Experts of a small language model: 16 experts in each of 14 layers, a shared expert of 128 neurons.
Below are experts of layer 4 (counted from 0) of a mixture-of-experts language model. Rows are named router (the router's row for the expert), gate (a neuron's input weights, with its number), up (a neuron's input weights, with its number) and show model dimensions 64-127. Each number is 128 + 24 x the weight over its row's rms, rounded and kept within 0 to 255. Numbers have three digits each.
Before each expert's rows: a language model's description of what the expert responds to. This comes from a sample of Wikipedia text that the model never trained on.

# expert 6
Description: Sports action verbs
router:123152141153133112096155129108120143144094146135130120105124138155104156107149110157117114139126074140142153115126132129095136136152107147137129135113090146111142120108146135134108161125115123
gate0:110120142122106143135111096131161117111113111157149159106173141138145105093129129133186159116124078138106154148120147117135092138136134119107132139095096147099163160140124099117163152090124113
up0:164140131123143142170104158181165152115131119161162129107140119177136099084129117095123149117161060144134106150138110135129114110089117119119104121133143127130160093140131131115188149145133120
gate1:183083127161170144149166115090123136157115196141121176121143094152117154115129127147125153126134140098132132097133101107073134158153153111158143131132123145131166166128146109166135136118127135
up1:135125093112125164161148139096129126110116151117126135170161111112129113101121140097075149150133155094099150101106131127111125135151124136110148097127164154101179149130181107135153122116105107
gate2:189129089106177106158121153126147091138121154089117139082148096140155133107134193110104158033097130159115124155102108131115092135102181106100157137141089102116095100141124097146114146139137152
up2:069116099136143142131133119127179102177115142074153150101123102152145122154153144140147104082078161144126121105144081106129139136147143104131149136130101127154111124123118171212132175150153106
gate3:128149129138172137165143121183134111122142159129124128140140111136104177095107131109105159107115164098138166154091138137128088143144134126121116129124113129147123179165164093102119129093139144
up3:148168139148166151187143109144158101132121125101167096154118123102095148126089135123120138124109150110151150143098163155117091133109154152078156144126131153109162113122164090102112107119103121
gate4:150138098132152140078158136099088099177142119147114097124120145117149138104106115179094125127104128162169162123114110112126081120160128099126119163129170116119115158165090118111118121104136097
up4:131116160161111124159112097139155108098152124121116154088110107163116155133172173067164145117169145151106130119141105145145100106130148128117142169111096126158108093114168147148126160155088156
gate5:104080105156145147124133148134112112121164086127173106154124108141105094124099085188115128101120138156149119156178115142147093108136153183109169105145120150123128156150120129136139147109116077
up5:096142141139106118114134150163140121112137103120163122128127141161104155168117089122120167094102148094149106144138135109113148115139119142132147098163154122129117120151155141120171074153133078
gate6:105152131110123093133138165130166149117132105113110126099145133111121104126151065111114107143110116131090110198125123130133104160145171149116082150113153123120125155125120135164124131130112108
up6:136148128111121145132078135130110128140103101150132125142101151115149043146194172146150116144113117137124149105128152157138168122142165126140117134140117154133106123117124080120147153136146147
gate7:087110171140089097142108103081119143091140144154162124135116148148102109099149121151139107126117108126119102094163114087093163149110145149137170088111150141131098119174122145120118147142130117
up7:125149144157145122157156137086113080156117081143100115140125139101154142152143143150099125114065120169113115154115146112154108113144101125124075111154130085099145113162101119146120150105167118
gate8:134113129116115123176137099125130080148156152119121150140120155099194116160103172143112139065137145090169145155118114145116108105125158128163142141145145129134129101107144077107105097114105128
up8:146116142106115177109137108100111130118134123114124134138126169115100139110122154115155114151133127167189119128137137152132098084107111122143129118125156154136119137086145081112094143110108121
gate9:137119112113161150104113146134146115124105139146073116127112111134083130156134158120143105109148118122127117091115108211112137147079145109131096142143126165144168138130128128124143127118132144
up9:085145124121119128113098130090168095080094130173101169143131165104137148161151126094136163123068142116151085125122109195084171115107145138109099104173121122151159143160107105135141152139133120
gate10:175120164105114107136124149160173145100126143103092129113120129158158096119112142174139154144116137134139113134112158155139106098138156112145115126147124111131098081134093130104114111140115164
up10:101130159137103091158136128104103179078135098148139116125078131159100135119182089120179101140110138135124054135113158112140179144143126136158128115140168089180121139149129130118088153076152116
gate11:130154089121142147148156131139134105132132107117106107153123139100123157135117142080111137138108158105111148110149119099132171179153095129147134148108074149151139119122166182125109120126095139
up11:181149172111155153127142071105111102133141142147135127114137117169127126136141149187129126114126137151142141147144148104120074087124129133106109152148122092135118134115111042154173107145169131
gate12:130131170135103108113108128138143152110117149079149117075126150154121151109149106147114124124158137126096126135128168129115167125126167166197106127111128120172110113138130135116128154094142133
up12:120144178129145107123082117147117131147114129105134144123129129183157118162133154105130114154128136078104146142141109170092146105086115105152103097118113137146159139154126119071152153140171145
gate13:111142122149115116143098085061076146129126144166117103101178145125091110119114145150093171090106110121131136146136130098105110133102161128130119150151129110121141119173122097107120133144078179
up13:175154089133148111105077144115148124127163087145086144145120145134188091130115101146096123129181136167144152144121088154157126116145138129116134147093145176112153168119143148131173155125117121
gate14:136149132148107123119132147086153166094142088167160123150101108114115159096124165163105143148143109147134140092136143111091140119099116161117118144144112162086134153126068132151162107116132113
up14:151100128106114129109126128073146145120123111142159171097100118111119113140168109148105094131150169088179142125114144116102105105123126137135141139127189120134059171169141067138134131095110125
gate15:125103139106154113096127138134155119111110126105142128105109152138096138129134149139158142117123125158157143166081092162122114110103084077124155104109112132102117101092086105093133136173121087
up15:120136133130144150171114099105104119105174110148114155120155093138183122132096139151086121137144115112134138143164153115128133126151160189107104139127144152121149103158139149150100152148145189
gate16:134146122105141097101144092109091144121103149093168134119136174120138139181107117152105098106135159121097151109123132135177099099131088122139117138101125125114121140159087129124123097162137135
up16:127093113135106114078128144116109133138089161097154133110142115160100159129120097102139130158132089087079110093077112083119145133152127136128126098127138150172080133105113137131122138114104120
gate17:111159167114120123119143106081117149106140111144094146120142132146098112118165106153171125137114076130132097143147141130139115110110146103114118123112175077130140143132116143077188140143121106
up17:137114116120128152130145153117114134136098145133128146152101150134120125131167127128108108126092101108166097126152135096107108089136163117159107128114137139074136152144132111085172076104137111
gate18:139104179140123137117140132101132135172128098151111118146105144159125096140134133113106135151154121100141087149161112141101154169119146123086132144128114124135132173141107103118109132153112116
up18:114117087150128095115146119181110135120120130070120122115113116134134144103148114116142069112121113133126143109127115115140129122101090143167115134103109118100111072112172177141111127093142131
gate19:116099106111131160097111134095114117172102112092175142105144113156134156064118131135129107113141110166098135127128190101124128118136121109155106133134128196102116116111121127133144199085143087
up19:125139130151093129092145154170142117151131117112108151203118122086117101114118109102137115135143130149125145146123168140099146128060111159121144137129184095154163170153109119147133143153113130
gate20:107159171144149093160085136141128107094140154114118077128118154114100105162157146128150145108160110095122102114142129112116085107110108112128138111127119148103127140109128176090142132128146089
up20:141089126106148134116096134141170139103103070169149157112096147137137091126106126149111124127120129158118123112166116148176134105142141155154101140098150166124146128116109123125124128101127159
gate21:121160151127078139113144153110144106112139107132133117142117168096148145129160117090172121122161120091130108119125144137112147110134125135118121154123111148182125142100117123152138112101154149
up21:136142129154141152114117127093131116107119098112134111158150121148106120148139136133154152141119139133104090169108144097095163092108140149112139122093106159166145152126110136152125114143178144
gate22:115158140067112129103144140141168120114089130122109158123092142099121128119124136142154112099128110097120143091175077128149148100151156081106097180107121138130143095119135115092148118147120149
up22:146091133122164124160152127119163123090102122145133129108112130127113088126123122135131138108100108062165152139153097162180103116132102099140103153139138153142129142152114169079149145129154163
gate23:086130129110133107141087118104073140110064097156082116157141137123081094111147134137144120133117087106140116113105115113107149134194133107139117131136149132081089114160119121116051147177100138
up23:150134120146097122105091126119150102143144149095136159125132091143180111154071132099158135103138156153132150106095114155171103122123142147127099109139150158139154158127173131157174099121148121
gate24:135134128144109142188118109089128090140105183156158108131116129119092142100098127125104141082118098150140096122107159116160120116136145157115118123094136114141162132136122132129166129121130107
up24:142117130140076164123144105124112107180102145135090121136144092101134105108091165169116138126129129129111114140126133125154143135161146117121105115142165115114128122107113085102186088129147163
gate25:143138146112159134137125100145149138150127113127088147150113116134121147095115110136127163153160084149129143160115145178131180117127144146121122167092070102177069095156142084141131146086110102
up25:072106147151127128171142134101098123127157113090130079133124122109086141122151109128138120118149103078124131126102142069117117127101120138142129105095094106137135148129139142116130119112115123
gate26:099111117121115154142145146088110146105148175137131195106144147140149165118117144129108138118118140110106130129089124095121083110129108151163112137144122122164170149154133149097136161133154143
up26:125140138147164163159073117113086097125123130097161120135094199166101126225142120149128174132098116123120086137160108134129060107145104138158134133150128106111099135190111096111125133129136133
gate27:123136092151121086095118150142138124149123092089108117167153124142125090141117122140114098122137146117114126123145107095132141143130127140082110094103140144161114155109093123153138167108134130
up27:142111128142128179161150120099120154124121183130149116155135096108128162105101123108117146141147125120131124145165139111128110134163126122126133140117131083118148123110122114113142142150128117
gate28:131160186145143083155170131120098130142135175110140105157147113169086068092132125121158178097151130124125126130152159119112151115137162159146125136106139150125132124168141149095096115109126116
up28:152177103143104094130137106133122131117169119139136139135132148134149158114112132129109106132129129168100136132101132134170112120120162139171092133092126103142137089102144147134139120128108169
gate29:118126135157108130109107113088132136151140135088108149133127115116131085096109133131101133130125144109110082094152115132100121110084117143114107158108126170180133169104160156127138122136115131
up29:171115124099113102131147151153113126118103116114164114126094128148091154171190150117155152088109163112157106115084138136146123117137149108127121095164078081079116154161113140118115140110137128
gate30:108140135113149110131183152197169133137111123141133101132151116096165139133117103146106129107084120152119153150120062126134130139112167146121112085130127115119173107136150141157100130129126162
up30:130147151162083126082134141121111153118119137083114093163100158126148141128155152127151110140115094151135153163122134098075143138134098105115151124116132138144140128117119141158084110139140111
gate31:085144130165109104075191116160161132123154114081137117128126129123149137120089114138111085137135092116086122139128157098156149109087098140104109104159139138137121161102097153149136151157169175
up31:128088124134195152113140143088152159151111112132148151102113130110101099108144148124105136083173134096109079114123120163184109153155114139147106149133137128137113140145160125118126079113124147
gate32:147116098144132121087163121079169137161128128111124139137148177131113152132139112206142132128086095136125139125182118143163120140149113160162126131110123100120127146106135113136112119115137152
up32:126143090153134148106143113093157141130121148109150153136124162111160170150087126143172132122092109096114086128130100138155115133142147164105091125154112148146159153137135130124172116138119154
gate33:129122095111146108106131144114148151091133138125117136128151111145149124096139097151110127132125173127105121105124129106161117151121141107153128116131143094114088117110114125138129081131165150
up33:057151130126107132132132131135134087134111114124151121126151131104098178128151129108125108144080151116129098142131116145118118138118126143155123125138113105124165166123102153101126125122134143
gate34:138150156125075093142144127158186104120083109121120134140097184173111153087117136150088112128138111084113149135157103113139091118135139097162116106089140148141150093096162143087130108134130115
up34:110085148147148153066147101115118122127118099158143127139184143113138099159145127134139086134054170115121119119158118149079136119125081124146159147125117123111125160119141147153119126118164106
gate35:132081163121119106155132072112136163105093148144145155113112138143119140159165092164128134155127132152122134126157108156100155116159067121135100133110139142098130173145146112147132171147105076
up35:116151139132095157108117187150140088129119132151144071133104150133122094180127090121127143134135069123112142125132078090114122134160135080123107150131118114092116095115096140117085102141112162
gate36:130108109095135139114128133124117147114136149101128113130150116153120113154137132139136134160087143107134130106119098134114111097106116156150129136145187152128105134128106134116129118149126105
up36:108143103104123114137144149154170132138139155122109097128092121097165128141134115127108105144143085166171194132109134112117120136121097099122112134142168146140142139120129128127158093129197077
gate37:115103153085135164157125121121082131135133149115125118141121131124123131112179136145136100083113134145141126111151156113136106102091118186120142121139103110119123134113123149123091110123130146
up37:123100134123131148169156171139109139120086126114132149086136133105165171135108159133116088132141172141150123085128121115144104110137097110097131126137137149161112132141086162096159140111120133
gate38:139107165182157095091138107162128147150117182167112146158074124144175149106107137090122086109139138128144187134141119108087167119124106135100127131121135148116126090128138166122109148128115124
up38:140157096149126151134126137097151108123134120108129139158166131155143151141155078149165122113145140102122104150087116140169137163114178106113109130112118138133143144086143122136175123127165156
gate39:122111109102151172139147157113161133137140110106108160130103120126117125144181085168174084178212105117144132135122114157106132167100106107104137155103141103132131127130095102147142081115151106
up39:159162189165157092114104106148138117136106115170109139148144134146113132130089135133092142121082178193148145149153156127072129095134177150138112099174109154120102103133163137099106145133087117
gate40:146152150206170157123141101063107062129131121095114133151145160118118168146118199127104121120121118065135080115139106121081083129153087122154126126123118113116144138159115118124064134097115143
up40:130104113083145134151132082189171130108120175140104140118159148125124075062145125177129123136156116134079156100128150114123125150140095139144181138132114151105086144095164116177140102176127155
gate41:137110129106099121141156107118166154122133153159112132158168152128134090102139104168163173147114128114113153142132109094135103158105121084155164118113183138148109123139148120124143147112119130
up41:109163139116111143143094143123117111112125114129142128117143110123125118136102129122139105108133109161092163126127140147104085097127147145111182140051120121153162130125134130123110126133134181
gate42:137127139132058135166128117129072155082123119090162170163133145113087174156085078110100126173128095164139110094113131088129125115105124123116108147089131147123157209124139098166166136143102138
up42:149142158122154151165107166091106121094129139127124144133096121094126128088171167128157122081166142110153124151121169169072079117128092161137170112133113133091132122097168097147152143110117127
gate43:157159117118102129159121150072120141093171136149127164128133105123154176165151149163132092109154127134109078141144156133119151145119121133121135153090143155164145126150080162099105128140126143
up43:114128107077101137141146105161151177152129091124102160166124133129099123109118096149109170167104137153125101130131146125108160127114139165118106131120151131140094103111181127080161108141161124
gate44:114142150164158127128100094147147107134131114102172162137126093151080107147131077119113112118111097123125104123103106146144117127130175123163078086112135075138113092149123121100099093122130163
up44:126111123143110093137139138136151094122102157155102141113129178099184176137140126125126150112132114139154144145106109127100136175106101097092145161162083114097130133103159138144127121166134131
gate45:118123101135142175149125123123076114134155147138072161118106103123119052106121161161154105165136141123147164151142113167128129095128086101141090139170165151123160122132135106120142133164162081
up45:140186156144136146120115126129106110137150157115113111060156149157127124153154171156104106145089155151109133119135098152124139106160119095172124099180161124077140166169082151099148077100141087
gate46:153090128150151104119161111103089131123098120126135107144107175126103142132107161138121089156124161131115168130111149135161103145156039141128105087087134163132084101143114134148126112114136100
up46:142117114140144110121133136098096158113095112115150143159100170124117123120109147152126106162131144145140101103078136138151147129138119108139100064105146156119089108121102159153140120114129103
gate47:133119159107153105140089142147136173116079125146111123109089108091095140133146134118155096172130122107129120093121143113136126137128094097165172106158127133124079143107106130122071169106141091
up47:131129133114153107117105107143143162093096138113139130136177087117098153112134118120166090159158120115128125141128153165116086115127146113162137100098119150115120128138127146104107113091142101
gate48:138139165173130110136124147118122105114113124095164160144138137118148108143115092135180124135182129145111094128105130099124167127134139132109104169173124169135155116143124144122141107151113130
up48:132133118137134132141126136126126114079054134128183135129115153117110124140142120126127130153128127101100110111121103142095136114112094119123141121141141126136182110128161114125152071149128105
gate49:129112150088155116102119072096095141123160139133169108143161132123149106072161141157142161145094131124160103100141136119085177139136136155139127128136114117110121102090164140160097123099121099
up49:115128065134162144143154124120167107125126120134108169140144073117169156145137128090111114123125157109117163169125102141148123149174117102163109131126142189171131140122069112148131120123106133
gate50:120123117136118103155130107148139109160120103142137156092114107117120125129095137096105107115115183170106122077150112098136089078189093202138126149111101095162148100095147148146129142127096156
up50:098174111122096129145124154127122111132135122104133100116149104129120106159068137070129139106112152164081130120143127115145113093158123143088123125099134119159150149082140111126148141184128139
gate51:139120126145117119146166131115089141161157122121139147114109123140134143098189125137140139136172153153127148115123155123126089116148145151149120162132073154100148098094111092155109148124118124
up51:088061124125132133126149150157121180128119126162134098126120135107138061130133126116127120126173101132125121094125127119133077146126114141107156110103100122120124101143124089131141174184133145
gate52:145118139082108141105096131159139122120092143103157161151124115139138123098115118131133140137114134113113085093123129107143145143158118085136123105119132139157083121143137091138134153122132120
up52:135134114064125166134101136129141121167129123129122127142129130098145176116128151146116107121113140079091118141143134129069137140137099132109146111123104133113124120104154070123120143119143147
gate53:095126111118139157097116104137119102119125080144127138175130129087171112121143175123135127113174080117129131105141139110078199121125107117119165120114124143110114128131122172100055169122134156
up53:176158138149108151143087101140132130139134163120093142101132107190088130108141117113158177124119110173136122133110139138132085177117157122136129161103163120109099104143102113134122146164080120
gate54:119099118120113132116131116150131177106093154130168140138080153129097161121116173110129124134157130102154120120105138121108150149142131152173109119156148123121162163169123157104117089146136141
up54:144134155122086140123111120143085144107154090103117119108125120108131124162127118119076089140112102132137129172105125127135172134138122137158123126108176129091097150116106168157153128180127155
gate55:178172155102185139110139131142095154107121145114086160156111109136102183125087139142120127102143117107158158178144091132082136117126142131091138140126105114124108084108112153107119154116152138
up55:151118093127098125157129105110120104144087132177110154172128169145111158144123098109116149167118072164126127099144129138127150103132127135160121111123151127113108202139126087137141087107160106
gate56:134143111134125152102103145147166073177094138111089151158117142092190148094104139116127122117118121125163122131123102116110122099144097115159118106124163089150088149120081140064096115154179114
up56:120093155148100122130135105120165156144108153112146134144118155189121157151137163134139139158137102133126086118126179140093126161142142126132138158151098107111132143172197089149092136133102154
gate57:130104119119128124119109095121100145107113123149107148133133129146142155145110126135122100115129120113151149104132138117121091129125094086164141166074126154122139120107096109107131180161129137
up57:098064130110148145114114142127124091163157064134142117142098146125146124148107098123174162136141117139137126110142116125132112122173125118152116128120132158118158131122139134112101129113103120
gate58:123135166101091143074128120093108127170107113122137157132128120138166132110140130090147106120148101119117182097109142134083177143101133168131134139118153173124108170200137081202131118135151133
up58:136113147145160122157143126154151108143109156126083121127111156098134132125142120183125130140117153093120128128130121149119129139098134123143159121185113106133132090072107183082117107166108094
gate59:139139125118116138155151102115143099112144157161091099154127134107169148135131127176147093130151092155140126125174176205105099159149107128103096132102117136137145113103108072119113144105150169
up59:145128086125117131139135134081124111105139138145081124185160158093156140137159167167122106153102113127155133134149170171151126132138114114110127105133117111125138144111129093089122162114150153
gate60:090124108107144108142128146101144154092117121150111130127169149130142139152129172138110110146115132128192111154158098138140141123123103112107111079144108105106131148126100128119152141124171158
up60:119133137142155113090172126123087144120128129174131150115135142086103170097126177120108107105139122101166108137100134126104159120130112118107132098104094126160121083102109178089108125127111133
gate61:132125131137167102116119122135129118130098102141143083143150121120130130071095157111092130145097104107164129169107108112159091117140069176124138088108143180136127110090121151124137145152123120
up61:159140121123152114152140158156110100141107122139096114144102143123134126149159122106103132162125110125174113142161109134132108099141124120168131148148076110139127070159135073100145112083133165
gate62:129128129171083118096139137152148108166160126136152138132119096150101123112132109139203154139119154146106131110129104139119111127170117152108174113117124142167152135133108174151093124132150134
up62:144138125111155134145106103120137112132122141086098141110119155135153134149121167107125081081121070186135122099141140155136138134095155101135103136124123126108118113091128133118148136121092131
gate63:107166114140176135093122174099116112124098115117119133131151134145122129151147174136141156151143116107136094135108123141123151125163151129102107134155125129090125138077111146140121098081126169
up63:169082099109100141160144128153136117131118119109135149113122121118133164096119138077145082109147136165129144137158122117091137132110097128149145095121105170161147129176159165086107155118162111
gate64:140169117166162165101117139132117129176130103115127128169104135100145170115119131174090157121125106121110128172085101174097145095150122134116121125163120118116142094149140163108102123119142126
up64:137151126136124176107119151124165142137137119095104111143156103122121129138147110159088126166172100096135146136092123129200129132117141077101135130159121087099186105110131108091134086099145150
gate65:155113161138130115100102094047107147169099136161138090113180142133100123154141161130112148148142126125117123102127138094089087162112111138101128166091101136106096157141077114170073157124116112
up65:109140132141161113152138121163147140126132147127130121151058124118139153159156107098119124138070126121122149158114122102136115121160153113170120119154081132151161063125138122116161139115114113
gate66:142129108163134113105163149115185113121134077090135110161195131117139110147073164142103175150108111155141125126092123118111183138186136129127104128088162120160147110096117184171155120108154120
up66:165119134132176147141134172137147131111148087152116142143136142104137110127122154126114130150153124102105143122108144122089155127117147149144095141102137116134189090106092159134144128133129105
gate67:158121151150138122136123136193097097129087137137178105126086179142157057109140119113116118082150103128119116095114082161158168141136172105148136134146089153132150125118145148099163141111117139
up67:138107131113105114094134136105144145128117140154089136105132138124115143115158138114148129165116125119145144111118150139121158108114121113129166128173187141151157093095106123129083124145149121
gate68:134151160128128125142125133109147140110118139184158113133152085142141113120143119178111133133121069118102134157149166125094137135143124129150140141106115134127118151148123142111176166135079152
up68:134151115076133125092103116086077145098153162165166132124148127138130109138144087122141137133125126143136111144106143127114131123163106134099170140130104156118125197136111120152119115133104138
gate69:140165130165191127171130116117118085138116144140121133108122106147169143137132170173096101109113146110107127160146143118088133133136121083168085095127121113129114094126107132106094143126133144
up69:116148122129158128160124098137162102072117130164139165144123120158109130146107098103114167108107115117166108101122113138135130109088155132169090150151134133101130150136118103081215083084150146
gate70:133113131163156125162143159122136127067101121178065154149132176126168160147145118106170128115124120150132120151103117126122161102137156099128123138134163093118141071132113121121116114102109150
up70:132142068117169130187121115131106088086122118178105122149155140097115139147135121116143153144109118138128126134126117135099121102146128145115123166149120109126138136173112124145140139096123153
gate71:145158132123108162092204122102094107123162134110131138154159095115145083090099123148109117133165109147110127098161162156142127139126120155118120124103138112124135145123149181123153162092166124
up71:071123139135145115165085124158131118144146136117163113128085115114156049150116103154162101141127132139114142156123108119156115167155103108089114176127100169108138133126123135136174107139116133
gate72:145139118103174144174108143059156114128113138133098152161121116119123122145129116147121127147158147079145104125147176167087146138136156161131190133149100093116108143112144095129132129105126130
up72:188086138155100146109124122133157136128145150094100091102116144172134163127146170131139129140141106137152140105173142114105096107115122108129112111106171147130142139107127099109090173116148105
gate73:119148145146103147134138143142127145106125104148122065135114110088114157161123161093140090142105140099134118076120149126138146128136101139134120183146131112141147123103134121123124135085142128
up73:111093097148146144114109163147109152140097101138127145136130167110136081133114133084111158074156154081154080153108172129152102126130118142151119164149108153078105072143159142138157078090157146
gate74:084148119132148116122101111115154088123179116119096144154144155116142090118122207128161124123103173074103153161113144184123108097096084099125135149132121113110142111128134137087150089119141127
up74:104152137118145130094136123108097174103139158155158135159163131137172151120091093081094181130140104133131125111121118068141122192108151122123116145112133110081121129136167123133172109153121138
gate75:116120167100126093174128110128122147171106096134105130084112092105103174182134102184123116159116098123115142113127115119166128163137156131124092164129116097116149177162126153116134136140116136
up75:154112154174103143122168126107060091180167127081117084132107081090148164116143129117132129128153134114136136082130118102142123137132154126159112143109151141090126117092172136101106121153161124
gate76:165157111144103131145145103094150135091139074131111145113148127097111140087136081134108101117117134150102096124119159133154122156124147123129113136114162138133134134123097145115110167134099148
up76:120158070109145117192101143108136161127085142087144139129125147086119167131131101130078095113086130171130165138101139128191095121130118166097132120133130103140136165114116138106123123133123149
gate77:153104126113172140141116137101106137149101066165163127113108137152102168136144135169153147145099084139112093095122094136154147135141086138129111119146139147148156124143134111108141128094143170
up77:155111122160143142136129150150118124140143089144098114133134100097131104117116145105126109111132149163093168173120109143122135096093099098102131140126138099109148107142160150140124161171161166
gate78:095116168132127126134116138126130126110139080105135115089166118118093111097111100130138132104122104186092132127140073105123110110131138147093124122123120131076098118105119161084109135124127117
up78:137130102122101094136190101123079065146161137098092120123145114157128156103090140099090154144117137134127141113122149137105104115154083125131107159148096104141143127115125135104150141151119148
gate79:151148130138120134158197085127136104163136110126142163121199074135080121131129132124140120154107152126092157154129104109151114107115132097126094144151116131111165142088142142125125158157122111
up79:129083120145162099155099180152136099133116160132097121140105154105126135154110117114121146141129139123131114123166105146163156113119155130146134100150095102103129070149098117138101116129099162
gate80:142095156078101141088121113167174127138148105126119091155130136125154148093148143127142100142101106154117142123156136133105145130159126121134117116132089179122164121134110103142103124114132135
up80:121155128140151146109125113129148140143126141122152144139143154133135117076152075130170102080158135114117132163116120156102130159118153132109165113118120117100119103133098164170128084094104160
gate81:130136151180149100128117100107122078141179109119104146136111132155146119115112144170138145117116103137131171123147150172110117112124145160136179085127119105123137155181172068119121135146119111
up81:158112095110120117137133138109156129115139155126098158117102158119142122113132116125109120129155171184145144108116122141100104142119127147143136143153125140138105103103112126145158110143121133
gate82:104131097131133119140154144132170126129098108188103137098167135134146138099116121171073106148151138111126129130138096115122125124118135144146102125183120071090131116126143148082148142129128137
up82:110093132105109106140161141166142173141118111173140117126167093161100166103115083151108113170147147177095172158149089135136137097147135140104089118163126081147118181179142127100121116174186114
gate83:113109135107142139104133113133127121109096121120132149138125148162108146136097132161127148118154135190143106111122175132152132118147151150118154164144170137154155136114130113104150160109107121
up83:093109094136156156090132115121121164112105100098166156120132107135135192085125116159121124132199105170134102115114148105159126143143123141142174151111128155108155123120147144117150147089104103
gate84:152127160160106127115110120087144142109164144120129164178130165150088119142143127127198146123115115156096135141136127128110121134106119135145167155180151167090125133168147131168141126125156161
up84:120107107107138153169150144132136155119116172135117117041112137084167102087149120167146066108157110109129089129116132118100162124113087089156121142128100137098105126137099140118112118122105114
gate85:179129137173103115118142142114129092125146138116122151115139113110119157107123111162130120109117131158143124141110132144139111156114116121096170126092129122111114143130126146182153158136126100
up85:154141118169128143120139115107141132150126131128148134136112145156119110119143118126122128172173160091118133095146132130142168154147129174145176136159093182157109109045108112127062126129121132
gate86:122116148121095048150117143099116126108127179120172084137113158147094123151133113173119134151123101160122185133135104118114158143099131121153172098090086131118146145125086177150099152144132139
up86:114118112159153168121108116133148116123123101179099119106131124108125109091167134124089141140152126078126134094137162164081148163103104122104136161150132142114109095123149110168147117107116146
gate87:127171132123157138132121120152154152082093131101068171121171149136118104101165164169127087110156123119177109166144160138104127106153146151130102124134112115112125108123094146115127151117115117
up87:141126115148103134111123150137127117126185159176151087111098133135104138176096118115155156153132118175116152094151089137155098175118129107141157126126125166154123136128136131128132133144119138
gate88:155127105099120142110161146109111132111157145138117140147091090122086099116127092115116137142113106151145148150124155100141108119138146118173105115113158135105146154127129104138150194116173143
up88:123125103109152143127121159107144165053095101131159103139099168131109106163127132116113128147103091147138062127162107159126129136116162133112086140143109125159108137148130123085156110079135070
gate89:130156129135092090114172134195146093118102094121153134149092138132138160169146095148101129119158116082135173149121159136127094111172105102149108158109118154104167108072131140108137118147150107
up89:113099136087115122120104149105140193102128151122150101105132120136099110087181117120170086167121137164114113090158171128137147145136122133153132134134107126136101143178103134140107178104114098
gate90:136113153133109119143158132116123158142122147122137119092135114138111066130132142109093069113130152136129129159130133144133123157148142146157148124120138145095168141118107138179122137121121154
up90:105135127136119137111102120127172156123100128162163093122111121128109136126084105090166096139086164142122128124113127105142118145123090157141167086136116115189180149142128153133099122114130155
gate91:120146132119101132171116113145108151111143150114132129104169138135099159124123037145120172113175116129114095103148121082122136137151152124139097132131089141091101136139137104125121127154156116
up91:103107142129116142148159130116138137126124091150112071147157132142118134106107180167131160164167122072088117179081138168074123110113125123121131153161154135114118174173175131153167117102166150
gate92:164177150109123155137119143163132117132119123104086135119114152137146123117107153142114134115139070168134148150105110146164132159160145124132121130116127131161149146098091126113125165145133128
up92:120130149140129141103134113155151110131166177112146134121139080118107145143138112096127173130118155058124120150177154166093113122084133116141127124146114127131141136162180136097116098124114114
gate93:122141156133125186088165143118119075141141135105137092153137095150148113075143102165136095131137131133111151098129147134102115131091132099137144148111141166068179103157140112150078145144124147
up93:151131122147103165111108132133109127152122131108111113164121120120125100101143147144134114169122137094117125098147175117097156118078087113124130116122123165136170184162084150175132155136144104
gate94:128126120102189109124148108135125153105142129174102114101141139111095149145147151101174118122149136140161161137168134138098143117153138147112170121135136086099132104126091145097129115141115127
up94:168129116164118148122103148148117106181139145090121127161064120138151086101151131119084140149159115105103162131148103113080156132110130143152115122163133107133098109145128113172156131150099107
gate95:114135126089137127104130129125108157129129109121107122147168145133131103120160129146136129126096185091143126169126112094115129116113139148174130150096103133127127125142153140141109187083147106
up95:166153169114149145142126138175109145136152115108102096145170092121124141176095183128121140119124133091133172155106139128148088102140115125144127132079110131146107109170170112124140136154148111